config = dict(
    d_expert=224,
    lr_router=0.000848,
    head_dim=32,
    init_std_qkv=0.0255,
    init_std_down=0.0,
    optimizer='adamw',
    lr=0.000766,
)
Below are experts of layer 3 (counted from 0) of a mixture-of-experts language model. Rows are named router (the router's row for the expert), up (a neuron's input weights, with its number), down (a neuron's output weights, with its number) and show model dimensions 288-383. Each number is 500 + 40 x the weight over its row's rms, rounded and kept within 0 to 999. Numbers have three digits each.
Before each expert's rows: "raises" lists some tokens whose logits its average output raises strongly, later layers aside; "comes before" lists some tokens at least twice as common just after its tokens as in all text. This comes from a sample of Wikipedia text that the model never trained on. Tokens count by the router's weight.

# expert 71
raises: ",", " purposes", " ("
comes before: ".", ",", " of", " in", " and", " for"
router:538551475469520555497549502519509488480512529501474503500485404503425546472490519493523458482506584526488438433531518538531496508515502493482503481483427449555470513501485472505530456468491587482464471408490500468504485536482513477435558509556432461444494557561502477500548541476529547525
up0:547537469472507469587467490526453445525507513493445469483500410504475516488477543535482512499572442463463541496521573439550499537452551507552559504488515450461536533562422486420451485461572515475504477467557528544521580482495438493524540555487520438496557484582569468498498534493472496497
down0:438557560476576491429471494447507470506431506501529529491545469505490532489519529422419514499512610535517493478519394541447474467514441514431449510508487499536526462473479518573503441501464543537484496476453497499514447553537593472494433470485495544494469515426504575487478510554459522554
up1:522520479542481466468439485460460553538509518450479589564466476431555568503538605516496544537536507523472515532468567532488421505464576467519519523524512486463449522511520530513465600510473535548443532490521506495505509531499473532515460501516486506450502508460480446532538460530486472494
down1:576471504503503576520455504546472508444543506502506552469479545509465492483473469499564569531435481466548483519455487500497485568526514530526545425478532389486523428499516431432510477531473492502460603544490461516517449431551556468479498560530497523512551472484445476516468489445541509532
up2:499557465534461498503527493457529469531456520466535568475519440506490566487493599517473512469500477505467531474493568472507505500497445522506559437526419543517528555532504495502552502532534471538445450493515489557552467501418505477428440555493487525499472498517505459507511460519437477447
down2:445486525483494501489554554520462523534535500528491504530520531537493468532498449539589486481477536482415477479535500476542530483517504526466487491524445511479500522477464578499530520548467512482474537451496494434454504502524526590503493434557467429443473517447534418481465520472561553509
up3:516441443493480508485500541444466477557515537453461537477501451525455520480464513451500510568480618552525473525542495488491462531474507450564565455547501489534486466518515474454519450529530474519484534472541524495518480502489450497491500444557494478515522548496493533522553532505494537494
down3:450488552447524518541510451494459533462537442521507392489496538504565520533507516524518603470590446501453461467530517497534524492502510473421514437431497547513581529486452476538437477495607520465527475460443447443494512492520521522476481556492492554449533460476561471479493475441529484512

# expert 34
raises: ".", " |", " with", " but", " to", " and"
comes before: "\n", "born", "The", "C", "M", "See"
router:536508518532408528478528515520538461497537549502562511495479461461445549492524521554624441501478510463511441502531531492541516564521482483519517551547528500562483460534466525498442479425558515427475529469494441479586466502527446590374499559588423482546503507499492414510537486510539493492
up0:561471529538465563500599496524476509453444547455538473442465410488506519504553447508491516549505491495510473486568487517495531440567525543549462523452435536485467474527491446508504496456487474559498475491468484550501479511506520497458554564536467479519435503543467504476569594509467466528
down0:508436468539492516554477478487504495497385462515523484476485475561515509413488584473484526505510504454439526567459468539480477519481531547464448581484455508478534532476548474485563505488472511505467487467545520521543449460483573477467458451528455546485547520490529495501573543476588518552
up1:556497520506510494508480470370424543443579450448508546520514513475479479473513534512530441494588584539499520464525535507539520508492560436402536526517509420437532583450476519514507496530481509492433472505532580468559495503520625501548488481470498539522491542514433556434530511520462479468
down1:443476493542504448550485460475507593486460433533505497522477463466485491526404483413454476495483505493589554498425454514549548405549460461508550477526516473473463493540460472484464482488539538504479509527505473501486460508442512406434508530543502481452569525512519492526487579522513557441
up2:463451600525462472431536502453482504477529507492517455541460491485541496510466434491504448466489475517497470558545494490580548591401523473448562470575490522506528477495475566476515535465478520453523520429548514443525482594518462524507518473537488530500545458452472541539545533484507521507
down2:518570482462543569486513506503546481419476454490461486435508487475454505476458487518444545542484507471542518465535546493422467479555432530539498494480464477466490495503517493460534464498498472569474516551522484563528473494459491490500508478418458445512490546519511473459468521484564477501
up3:508494530477460464599443524475427505522492480507473503528517542498496455486501537537491522482541542500534419506513515488410424454456510477523584501562493508417474520545539484510515595563514473529510478499519525529495455543461504486461532422522523465511480487543496488518519482440568479470
down3:482471440528508532546454450512540451431587461455505538491550523446546515540578520503418494474488502534486568571509480486460428528550527519540553547497529466456435509551551513517415470465552465510501553542510470494583514500499513524501508526528483546533444465625478487484527468453520504438

# expert 72
raises: "\".", "\",", "ire", "ert", "\"", ".\""
comes before: " 0", "1", " ", "2", "0", " 1"
router:531501518526513513490515522473539479518534484492606481475517481468452535485459489506515469479488518466419489454571542478504501517553460544513528552486490496553521401575427534520453440455504566452507535539527485480485501526553409534410487554471489423525540540556518436490522461444518479457
up0:555496544498470531459511502500430523438439481464508581495424559440514442501478469444568467421481505451497478569506614486553556547447477539472548504539501493442516532617540497500479538498522505554526528471463448463536405443518527514487508491549479386452481479530534497533534534456534514468
down0:552459413488563512465444420482460475479513516509493527479488465516509441501567517460484554565617469546439465486508520584512508505509487414489538469537541496530548518563485504536509497518526544517502465477544490551533487493515481518449480545530484517544477482469483495470481473433503505448
up1:491552506480488431456479561472568457464512499462550446488429443435523536510521488430507501506455565554467461553548453509475481515544531520481491496495513506532489564485470506530563527542498558457492456419486509502464466419466437497511559398599517470473537522502564469579482491458489474444
down1:472440540435423524468532477525553554475470584502503540487472495518460465527508520467465509562510524502514414574567513482519517527549450504527481457525486421507513516581529475494555462492449481525514524520502524508551468474497458455501543524417576521518529464488448559480497548506535541582
up2:507482561433451544528428525526420490487514485504575443506533519473496483508468542538520551489527549491419520496549490561492506501531543443561575482518507495446556529522528418480406523513489584485508502520435460490567555591444511496460547550504523504527513500463433479581487483475484501535
down2:499633505453515515517501529538504516516513431521501497480490531486564503493511513433521552496477502554519443480484526498454541547493483529565482494512499539568452436539509440477489548493552424520467550527491445441472501519552438484471509474530473511537472441512478532482545464475481488506
up3:556518550454491460477492428562498490449513530549433428626475458512453477471488502503500487535497570511529490503560531466502515493516446497427415482523480563514465576494545506511491489438524492464439493511512498552530533469482501434452506488564464553477524492510456508542505534512567560487
down3:503529493515541558575462498545471519486600468457443546473500500484449468553477516522509519472470522595489477553447481542531571493502506454419508465495530452529541509409495459565533490534495523525464474473433571457543497475477435525524492571466484485527480522447556471501444528488517532494

# expert 18
raises: "–", " years", "/", " minutes", " CE"
comes before: " |", ".", ",", "–", ")", "th"
router:477539512497479488424481479486557513492463504498593453530528448457424495490523503498516495505532475485471417471575528442560507565515494506467587478579478532465514494475415485424518493446507476478506502467516479514509491551559492519429537506531476475590530533494541502530527521524484484566
up0:524548465551548551589509465561493520507523442558536500545482419531479548477516504559499562445476509498506453446537505499517515596439463433608519463505510474522446460560537450534439441580506521513430464528490398498527543527465526499562526527610454500522497444519542489520547485484531460477
down0:459497489534480501518537512473500494563572546471482502536477539551471513562506534477483412450481514445559518462491484518505511499462473520517509567568505515468414492489483547411515539476483405530451461535590427434435502569451524485498526528538444429472481451528484571408553441478532472472
up1:524525531451574597535434539535534525525500452540533558435476432500460499451562546533498514496464544479501492480519469455493454473520499488550500462517458489511474455553494440499530510523518479439488463499415444542489448458477448472474472473528523422461457435559539472481502496519497485497
down1:492446421477503498514476554450544462574492557491555454530502451538518452516507472500476494475571501484473496477498514518515459520444532485517464532509488545454504479472537534425436511487426505495489555489497524511462482599610480425522493549512477481551443550480504536490535509473511555607
up2:480556474559452516470468489471548488541505521536559561480518481445426502476493450513485525481574482446491480459492501542571566549445524458427495516576495516516551498578542446527528531393493482525535603476495516528462446542516537518537507478489481352596501470565503505440503524468488524466
down2:483554497420531493468516549534488490530525531551487543476541483461508563417554542453555491518468489527497475482475517477544521510507597457448508505448496483515556475481403526498533461516515401562564520456415500458491509438449542417499481493527525546509528504503517439475497510435477439552
up3:480523546576478530496450491518560465533492445487459519469484404506438560459529554489499474539504566502509543452536540534527580482518462492508497516488443565526507460557517479584432486456593480448504509549510508450485518418476515502485511532543393439512481431526563402421499443527520490412
down3:464509518520507427540452542506463552458495435488584449528437530493510576465473525476606574549520556573531499509473500541450554460474512457515463507472476505505512549420487495482489506488450474485511494480493447469466468579491502516504535452501439538519508525375496529560564540485520492533

# expert 45
raises: "\n", " —", " –", " -", " included", " resulted"
comes before: ",", "–", ")", " |", ".", "),"
router:532541533499520517443515487510582486491517491542494574504485487516487524548521473390541479483423491513460462492595464484532577542500504548475484474497387523499498481515463485430489512424461447477434489500573445495488556599471443538434562527516442546519518512508477495520527545485501440525
up0:563510511479516579499525468486474496476530525504533546483487488522396535516542508494515473511553503503486469500473505521506531471501521521501500512536466458486483442567519534449495501491570521501467477477434484442592563482469482531457638439606529450526519549550499495464566587500520451518
down0:477526410504467527531461525528476536492445483497485558524502446560538549547465520482480525483494430521509436515508471457484498486525494477526442527551524484483486494455432522517464482465551466512552507494500514462525516449582466486419498451485583528541521456453481511491470450469397498572
up1:521461566423576515473480481501458540558509449479452541503430432504485580465488510449471505545521515461485433502425574552585462459457463522531425507443472481454548485456542547539532503506475448450530471502479521434500488525509538476549549475460539527444552581532495524439568532552486531509
down1:526445437530420446522566513505523536439441493422560482557475519552502480479445462529527473441483525522553515465501511446519488487497442448537572486576497548487488506511551493540601471527504541534465520525516532502457509443515541491486455490500480473444589554469476488542560495505482446450
up2:503562457570525492510465536508493475505522609521504551534507477440509459562484577545537479492431505506502433514424441519507464449537488499548527512571533486498601439489393510475520491419485513512438484480559519435492564506556498467535519496490492450487564533451535440565439483510555519436
down2:542556504496513475485512457511531466503536486491517453453519509536499445479556543456404563512504482491466521505507567526565475477543541447544490467392509521447523470571465467470443488526588571504430476477503488604511480494421518482557533538502535508472491489516509565443445519521572558433
up3:496559501554486503496475481559485515447488517524526530520454513511480615494550460505482485502503503519497500496514567507545589527420558509572489506481546496499516469586435508561395465501511531461593458506450418461444463492534503597496557554565454472516547488497485520546499486427509436463
down3:511511461492561451495496542509488494436419512512505488574517514448453467520492500480454538491526483459502602521483498512505476460537494488528479442613412506558463521501479464516597526477455511490528461532527525465421509478511482467540504473490503446476579543498554409520494473556487534530

# expert 9
raises: " |", ".", ",", " of", " in"
comes before: ",", ".", " in", " and", " to", "'s"
router:515511480516561578425502413528486535521513515529495420509483563469443531497499488504566380429550586447488414482558518510513522543502446461518444485474526567521461460534456561509536438502503512473479494483514500462494518516526403498377616506511437490427527483580497523512532508455547515526
up0:556490556529501492517490474492447522488458467563482433512599523423490405501529408528563524481549500492518530506466487484510418576538460518481457487424469482554524468551549470499466481480494565450456538484572450452519496552436475466517585574455491514540518489547586494511545477429530525518
down0:468479431480473477524500525525454496554468429467485492442479482515533513476506528595477569568451466553505417500570462548531537537499525429496493479484493553503463471512482517476532520567437527459563506456477520523518406464504511557490530505472494483484466452557479477579443558523480500489
up1:486483450426484488395616483508514555552493516508492482529437516516516499523497561453525429521524577507482448453522521514509564492491509442475481521553482507484499449436501533484409525564498528462459477478511494509488525437466523503572503491452537482534466472494588515506570481456492444505
down1:463548499535502505537445469462480449458446515524502490513493541479510474511537482513489555517460540458540453497516482501504535541506499518521461503511486577441485497487499535463539547471538470481536592521426525499493513467431474480488541524587535492529440507438475502526536542466495489468
up2:555457505510467483487503553509503554503515560457468573498593508484510500503483532482544486547477574441474424511501506449595515504446442555569520516517471535543508450519475511381388477476541499575493481585514545530499452582516581470477528550496480449484464470487415570518576464470606467481
down2:513556538504505560513505473435455415440484489562552495518502495482475540446531518517459543505495465459452487492533573446496496560519522431524446462484496534487519494453464510518456571565502435460617500441489499455522482447560468495457473520521502456507470500549524399537506534475526494542
up3:549502552523555487500476442475467488523433551451532429552503450473512531522558539482498495528537456469430524425517544446569522492540495496479516522508495517451521517464479517483580555472457485580453506448517506481471538436494587428457532556459474481490467505534447462513508475514479476497
down3:452545510553466509464532607529492458551471507482549516457511495525541486551424520490493518546448428539464487542434465541430560531552481462458440552468447493535414563537482414490535406495524457459519443537541514463388460526539454503463546420516522484454494469508492507518519539555537583482

# expert 65
raises: ".", " causes", "-", " rights"
comes before: " |", ")", "–", ":", ";", "th"
router:492539530554486518445494496507549491472520613528522531568455449427462486471525452479532479503523510525500420492553500486570536508574451551543499480549445541489483466531452503466487541454490482500440504492531448432501425488553441509404536534484437458496512493524542502538498467474573447499
up0:463496549490505540519510534519496448532562516456442475448480446515445494506486502489496517471451454491486526546544576546498516583576445500462515558574518456549509496528525514606539464476522471485506495514476519492541449553454476518457524516498466485556591442602606417463490523500531529456
down0:482495458437452481455481511469503445490498537420547466472490501444536466487539459468437500519554529536508492518522472517533446526391556515522523551520456520416498574529541517417459507477497478483477518520473560512444460471491559488531426473439542521498531482518501540522507469523547512485
up1:549518561503505517517493433454513491489480405444513523504484397553502508483513548549450536553508578460454553452511500511536444491548473498485535551475519528535518491418500572559478489515563464509475602538538514535481522483488540497485473475510517515525514507471580543484494554556601483459
down1:501433554453425446551504519530499497488547469514479550413487515498470505501513527552520519483505533491459481534457468543465502527480513477485481466442539517466546399477486461544451479530507483568496504567504502499506444513471481515553547456542527552524461517519525549490536570539449517512
up2:485473534536530453425598582490536542481538478467530458488500521436556539457464550440534452482465494462443569435497561496479511546542459512533508481491507492496457554454497636471548535532553508497499530522541471511521582526481495451542439518481459542490483487475456460494543554509441466592
down2:515444505456441441491480483521567486547514488484520452527439513449512496533523527463538502536498512562507477498480505509437497456475524453425459554485479547532499507525504446516498482512487509461548543438489510500479556489470465458444468527517493523529475513397597515457471437549489551507
up3:504516524512457566494479404511495492516537496485487500477540485524442567589540520494495496503499506489486525445516478541561436480590466557469473521494487455536514479449479507606547477443522484497467490543444508471496527498428503488410609537519526475471540520485539538476520540476483515446
down3:533521492436497437531531429503595528473525451528461502456479510442407505543525455518551500507505513463499542503521514532467496544529551470474514489487490449516540411493533458536502573505472573545531434443498503598541530553455472461464480545435545587554524447479505515484500454497503536500

# expert 43
raises: "\n", " |", " Other", " It", "|", " The"
comes before: "\n", " The", " He", " In", " It", " This"
router:528578452521493540475541455530531444508494524489559478519451392513474545477512596491505486482535619492459519439512488458532541503447475494562549449503468502522446487492478529499485533479469545508479466516450499481555483468463482506483500501508475512502537471535605509501541472496517493549
up0:464481483515542496399598454457474461495513344463582508503490456475525459436435486500531450388442544516381498480539549533521498487542523461542530503487530459438544503532456522527522509563552497474428452472456597424511449569548514535481541554500541570510474507522479492510496421477500479551
down0:548434517491538511563483454472451448504493469527551398525468532516441475494510518483502431538494482466515437499523516506542440562538525483437495436464484505462558524506532542533421566451492507524428455484467501547492599424496468482511448524574538561540472444483509457471481511556474533487
up1:454428463530532518468585441479451427511544517473605541551516436482442472439471456442525517566511550473498487523497471425480452515456459484495430446597486488470450474513506529500441474451468563461499491523541484437529495488500478517500569527510518445503484492481456418607542542457567598479
down1:464515549515500526459495497510543554445494476490499472496456438555525490514440476548464538513517496425547465525455509516496484462574494412536532485464467449514509505469477501522517500478547486562497485524526541494495525518517488506534478466485533489453500504503448484471488514504488524442
up2:491561548443443515533518575476534503489506506468623405434502494416410546513541513453506505493506544453463510473549535532482510478506483494563586480444421557555489498526463545500503498558542456505553487516498516426508442459398527538476529460454496470535521445598547506506474430493476486470
down2:523486491503585510472530525466488522539476527482506508469529513498514469537466531541415484503534476490445524541474571492551507504522506519506407506577536506500499502513520493475494410526506495453412512507495485479518498426534521445492483545525446476463510464460527499497525562495519519492
up3:535531485430539539443471525507474499546527437435507501572441476465504549461496537443521507439537475488446493477501494483570452516435518472443499554488493504416433502547517475532536478476460525534451433489466565508461521453415495453481481508497505525567472517471481466443567502543520481512
down3:497465574594450489485439587572497548471432546539523472496519502491494506523459442517319560528499534547537478559535507604500441548553473527500496493463450423486533477510578455516465526505490476475534547535496473452483460537506551512536500571481478522529508409510493508498415465523485494444

# expert 58
raises: " the", " his", " what"
comes before: " the", " a", " be", " UTC", " his", " 1"
router:580491507531492533508524500499518506485555555510558496542502413401468559463537574438450547458496499472522468477580546527533533568530520495536535523530515500513517457481456529465533569432443488493457502442510431502476535492572462493466539556542475436497488531580527448515567475459518449445
up0:511526529465529478461442448513508452469487520477529493521495550547469398547434495463524470526453540526476493574490517513455503545530539446567630438485428618471543456623480480440451485539489509478448487470494485510516519551495497425482533535489471554561574422515504506540487497519491525508
down0:513482552565502427462569451419465528569474489532498558542528525475479502503456521503490498490577505510458520509529515511471441481526470551483411465511488535443451459464523515463420512503536523459508473514501511559547497561554458452582529452488577505470497521543491575528441512514544539477
up1:481473483475525505520498479405477481507544470476479505491493484436455519481525486553554497448500534520476448479557491457555468480463466463510497512609507482509539435512462453513517513524485574473520455509478570461477488538466532529458468472448512445579498493525541498453468419484525491486
down1:429441454595481464382518538521489565483558485530567459450401538627527528452540490470476487480504494497478527483500528503550451509507521458485491489531476483421529496554489503419516566534453476506448515552530544505460499543503454471515528488514451441454520510530512497494515478552524541411
up2:444571509539490448477505528570465497508478480465503537456520476434521445553397521501563466502470498534482515517487551534487525540529508551538528475482497597493532439508585526515431458499574542449525463483536468500482445505497418496468488439505520476467562410543565524473522454493500589512
down2:509476493475501456458460437489442522459541521520466558527502516441417473503460553490516461538554481462509474511454443538495498504529532539469532485512473560473485546432541455565463494480546497530522531507528496446560426516494493466489429525522532537477491447530473472474486490468500531430
up3:463515489497496482510506458505511517466520456499465497527500495433522484489528549441513493511507533449489488502549513473430496467567524483437519450512472493552469423484509528543466472398504518502446514468466450547526466499478496431503557523559517503524449464459508427543592481455517530478
down3:571504441545504462554488526527549520492560540544487512492460483560488495494544539615428574441466606526528487557478475488556485550504515514564521496527484517474503439513513527497509547529476479560488472517490457510499516483491489538570527540431464548487478546519527529518512440539516505441

# expert 8
raises: " the", " all", " both", " most", " many"
comes before: " the", " a", " his", " their", " its", " her"
router:620558489545476474396476562474540500457450544586540485555495433500470545498534575488507438481561541544488497464492524453538483537536406491507441507551514503497492525453489516456471519470451492467464489452512548504511532477534534459455516586540454463532503467510538450561513470477534420510
up0:476456528481461529427463464474536566461421506532590450563486472454465513499577428545538511486484505494499492465487564484485539500544480521419494402526516507488580460495456499503415459485568572475466484498418500458474491494526454484501513509495542522539520506461409505559446450459494496552
down0:544519512479538451488539548533446465531505528505456449450524474515465520464579516563410394524520471552597510498451450549512570519487499481462520545459554439464486513468444584508635512457497431526477494524494502499512560442478539464463517568560494538475478506542483470535517481548481462594
up1:593573484424489503538496496514503527533467498490452479565496446447535555482494494484502499487512497462472491485506430472486497489519444425562599488502498466472513468564495459495572494397524530486524522528589417465518468482520453509498544492500475514448526540508496526526500470508495475565
down1:512539478521537471486486465547436521536494479544469477497547529522537527484455477503485452538528530500578418463499511513480495465434440476465493501488513479532447527560502515572566478443576501445506421452521502486450516467496454499450514513525533500481488471585538533492484537468463479530
up2:544546416417490515477524510521569511477485518446461468547510476503528515470514467508528542565511491499419500463484481461549518514472447535507527464527485520468491491526500450542522518468474554457542468573480444478559471500447500501459487537567462467479557486580540472439490461510494546521
down2:508511527459468526519512523470493464519459601524539438478576448509427436488484488507444460446569540549553499521453476577477497548504492582409514554488465517442431531482497534456519499516537524528550498432454480469437459439592521549518533478451495482520469461468472489525500466491465476485
up3:555534499468475472407587489516436491446478519528451547528453413471521500486487412504525495497419522538493469424587614491607530479493429479514539530504508527557500529483484465484484438465443533471453521520469469522510555494461555480485497542420492401476479519495488456481494517477511554492
down3:482457510474503463466515494558513504515507479519517524459484576555486389510531417539514529466503491565400505521527482504529498504445483482478486384492421492457548472568521513481490554490518521560540416521555528502480493531507463457550527505488480568498543468520551471483494571516486529455

# expert 5
raises: "\n", " ", ").", ".)"
comes before: " ", "\n", " 1", " 3", " 2", " 0"
router:562466503489515550440496500497550499536537508479476481543469480526440560528467514491468499472522513445489477483571534490469521571547502442493523494526414568527510486523454506543511482417540497478451498507538488491519578502464499516497527553512468463568552562533541501501498511424499454453
up0:482483552515498441497481499518480504426474555518521581513483457458508484511514453518532419533521517499502498511487430488528464522446475477517455501530582492514482481496537409483446510542562470494497483420480489424479467520510520490556531459510513479470535415522454466533566483494553410439
down0:458488500483440493486493556497540504490428555503471448510468462542465496469528519491518438459478495467473494472521496488530495516469497554490564482455399480618478478565498480421529466457462497498483532513512518518498523609501502482511535463589498499428522539531504474443530516559523565515
up1:472527577496512454416490525527509471472502504545513482494515464424521491493488523476495429489514528562410441499494551510510473512510488505568440501575462518525459423512565550463516476482519512530539513477456515439537523461581524401566567490434495549474453453447463500505533474478563493570
down1:422502472489454464459445491529519496538572498487457486522501488498488447495482558441537501557488463484504476466495504474591487541574492530482478496401458550422479435604467534483503525465542506491497554547510524488518494454485422565455539585526543486548567561480471557491520494480483554517
up2:559513540515571560447458557457446538487489512485469460552464484430514491506498508495507432534569512548438511516503422445469533542503405487446572548602518521465486573552513477458514408556510576483406492498503471509556499504495512529462527512491376488502530550494573476555537540530496538520
down2:493492485541599467502521483490479522467602519459552483517530476470529498473468497490524504578405420445504480501510521487493575508493461443479511507495565581433476536510465569496536466503515598440496566499510549478498519513549508540388473534545484500514484543465546497488610496504536479558
up3:535520577521469478458511511527439512502553548502537517448419465477510485449537504452545373399485484526447467566516420467552524541492480517580620528537524467460496436502529511475453464509489507549500566446521493464533487496541503503482613505487525534545513451419485497561466528515535495486
down3:480475480507428433482481545504532522508527548501499541491493520482494487524486561492558489472475527559482457489489498507508474536514456518525481572487477535472440510499466494460461445567446487485426423493456415470492488527477472421479560561482543499532491453501464553519538547501533531464

# expert 68
raises: " Other", " In", " It", " At", " The", " There"
comes before: "\n", " The", " He", " In", " It", "S"
router:510555509489468554499504488520543446553550531455562507494555457523444529471525524467473489480519569486469494478530464458538539527464516485495551470519411440590514473548534490479499544465510584495462481439466534461555452544457438475455490463483464504568490496572536487517503500515515469506
up0:487495461526398490465586521501472549517477484560545495504537519503461473449473509559530513585484502507534472494560506509471567470508424549522542462457476535506514541555472486513493512445475480496485533512572391529455507553552425523493513503540504484459539530595554451496510585463546454532
down0:503464540510480500487534476502458515527564560534512515467520508580548544519522496498420536434483483528478521534528528539601558483516546450513458541506516440476518526503486534447467500524429504507525512506503496527472514469512519466548502481540489506495488543480476543493545548501478524489
up1:518489468562534524476438428498557468473542534565560581488424465509432551532540512584517466545453582473439540501486515465502509478496500539457508489480471449507560514546528476467437442501460538483503488521455484497522495513474496458521533532516471504584440467503463469506495555529462561476
down1:513578579544519517499522505565467545505533489472533491507479520530533554556522512501420511520457478499500499458463486449485483455467514442532511533471455522550465521481567529569507556525536489507574509465510502460526435449549459546505486544463487507465470487492528505475531567523443415560
up2:481490546461541488490548489535531553460453498453549519461517403463555534429452457531505452581601576465529494486503406482493491488542387563506460509475483495521501492552463515490515528411500465493515466515513452389531460484469546451469504518473447495421543468533480546509503497433549477523
down2:452517535466499482537514532485457459518503448426569532534506496409429449542507532453478542524469490525489511541500509518442497511475500481550488483539529521521463421488580519552483491431583423466541532533406515413530465519533450522425547498496480528524458471574517555401523476485467459417
up3:505499487496403541412511506511467509517446489495520520477444507442417487579519433534509394456459471467501461520524533530535412546491491497531387499521505497515502526483465409546528527460520538487516444492570512470431490514574511528514523499486493483529544560519518475472487474451549534494
down3:468436560495460609492453562496547558433472490467465539517462475505524493551508506522492598553521508479497476542459528524472510454528538554470448485497446513537593487485552484482494510452509457428520525500484500494570353508445478526483440474541539601519516518483517459480560408546490542442

# expert 4
raises: " for", "ological", " also", " from", ",", " and"
comes before: " |", "–", ".", ";", ":", "th"
router:511519534536417482475524511502515485492529509503565487542472499452466510492493486421520513460499496484468497495594525491549540512500410545524476505536437491522505452499427534469473577436464520492524463451511485514494468536490464530424517539548458556560497464507555475516558531447493510553
up0:545473488454589569547522446454538488498518501568453521438538474490495466478557593549521533545585532531485399502548545523507506495574572463543485492478420493483508441476553577529533438548457522517444506478492413546501475516482474463458528502577432490469504523509477468525479465531548586483
down0:477457545525503476454454533530515456543535503524477390509506542472494456389492499577495503504508474546447482500465513495507443408515532453533577503425420596547563534479475533448507516445445506472558540559513509495563571532519560462531495530434438526462461494497552434455466536480516502518
up1:514543494490452456498539498513532479461498516459545536498434488456480547482534548463490498518504493482521493562551499443427449481469499501578532493413518465527444486480521528546493507472473475443483555376479425396469497552451483485562545537524515512494449439532509496548523582512507551470
down1:435558602478540491514451505437477486523516510480424482498512530492465498501487490509490427507486481523578526522447472544519455599448565447427516455472505439490511540547549526536550512504504554514444518480517519511484461472510458502509484419481487509565514524450519505516485523470493519545
up2:495563375413466596520496466541584476478516504472519505472431491487494449468547557474477475524479534546517464553500598442503511494468454443490554472493544471478482498510520490525521517533537500544447507473419500456509532522485533492534513489528432539487599563563532518496569423448506520590
down2:470524465596483456509511506543453588437516507497537501504464520480446481539465512526553533478477540547515528569509460458472467491477541477411487432551592531485565546470547538546459569476537492495485474541480569459447435451495493535552518431528501420478490442473455451549470493492569540394
up3:533567514491526487530524574471565491516497484509539563493521465481522554491595525459523509476398538492478551511435496520517588510555442522486534494511521443462513554492511524444499547474484472496513493426491518521532519514490539520505529466463510521456471450438444471592501510534512478497
down3:510453530519546435520439468489476479498499523465491451550424561531560486492482577519481537580497580493451467493547526476435515540526528485455500572501491513543479556537486539471524479517486417535563513478399573568513510534445545478529498485492531464514421530457490446424525510598495434518

# expert 27
raises: " his", " the", " its", " their", " her"
comes before: " the", " a", " his", " this", " Representatives", " their"
router:516559491551425511528574529505521465503533544523500492553479499509411507499561509514495527479476509504448481426540539486508453557474462487536507511540495492563401489467448487489444577450540530404455532459499497481514539539435431516535521511542470510556549498534565462515594504527517472537
up0:554570474558468529478440505431461463527551570618519587485502518490503425544474504485520435477430470529503503477468482433543510491470525416488552482566521445558586533489486594461505485530464511494448523480534513459452458513525484533490523468451505490481476490466468518477465452500555495433
down0:467535506467470551490506515542556473522452424477592554519491514474530482517448467497533518507504556553467487466522547535526514504470511487475500479463404576556481440496519418520552536510569515472587542600509453450486450551492561544536459465463519520493553491447537406499557525509495459533
up1:580438503527551504530430431503493448470596522470482480529452474532501504530466476471573518497529536598505486535521496487565484565424470562404462502527510468493505427514534531542520588430551525491451485489539501415563547564524549503529513533547490543459495526473495480535491541484580466492
down1:490468504487520559553497544484506561489506440447517599556503515453523438515444478546554596465436508480535529502524491482424508512492434512524519518499580468563476473493503507503562439557435455470429523546505510449488509463532499487565492409502540506488502533538485499536537489506487500508
up2:574499496443488549536499499475531488548553537483583453480513459457365583455553520532528526513472532500515519462535552478512599459547515470527540482438490515573495414520509524486509537508559518509543474557536484481500505477473463472492498543488446518558561541599506476479466452495462508419
down2:477493511463525448536458557523511486489489483470476443555483477485543451483474530407456500491444559480511504512528548553469502480504514503543524467471529586536446464491417383452538499489477484497573509462492519456459493535514494504394542560506571491477417562532482470428544568543460469556
up3:483446488507590460494466498552455577501496485498544500522507502493466482559459529458493526520468498534531507499553554522528566450471518504457486467414493526436595486483426512540490508457467495512470444482478573480527502436532428321517476497542493512498520604542456489556540514534527552420
down3:493568511525546485488501525507492487586549523563439475532476498517526520484506500574510442554467492507534505486498509590434553471507474519399491520429556538484512484583531484551591443486492450538484452509546475523463526460529461553424526465511472521477433493530457609473493493468452471510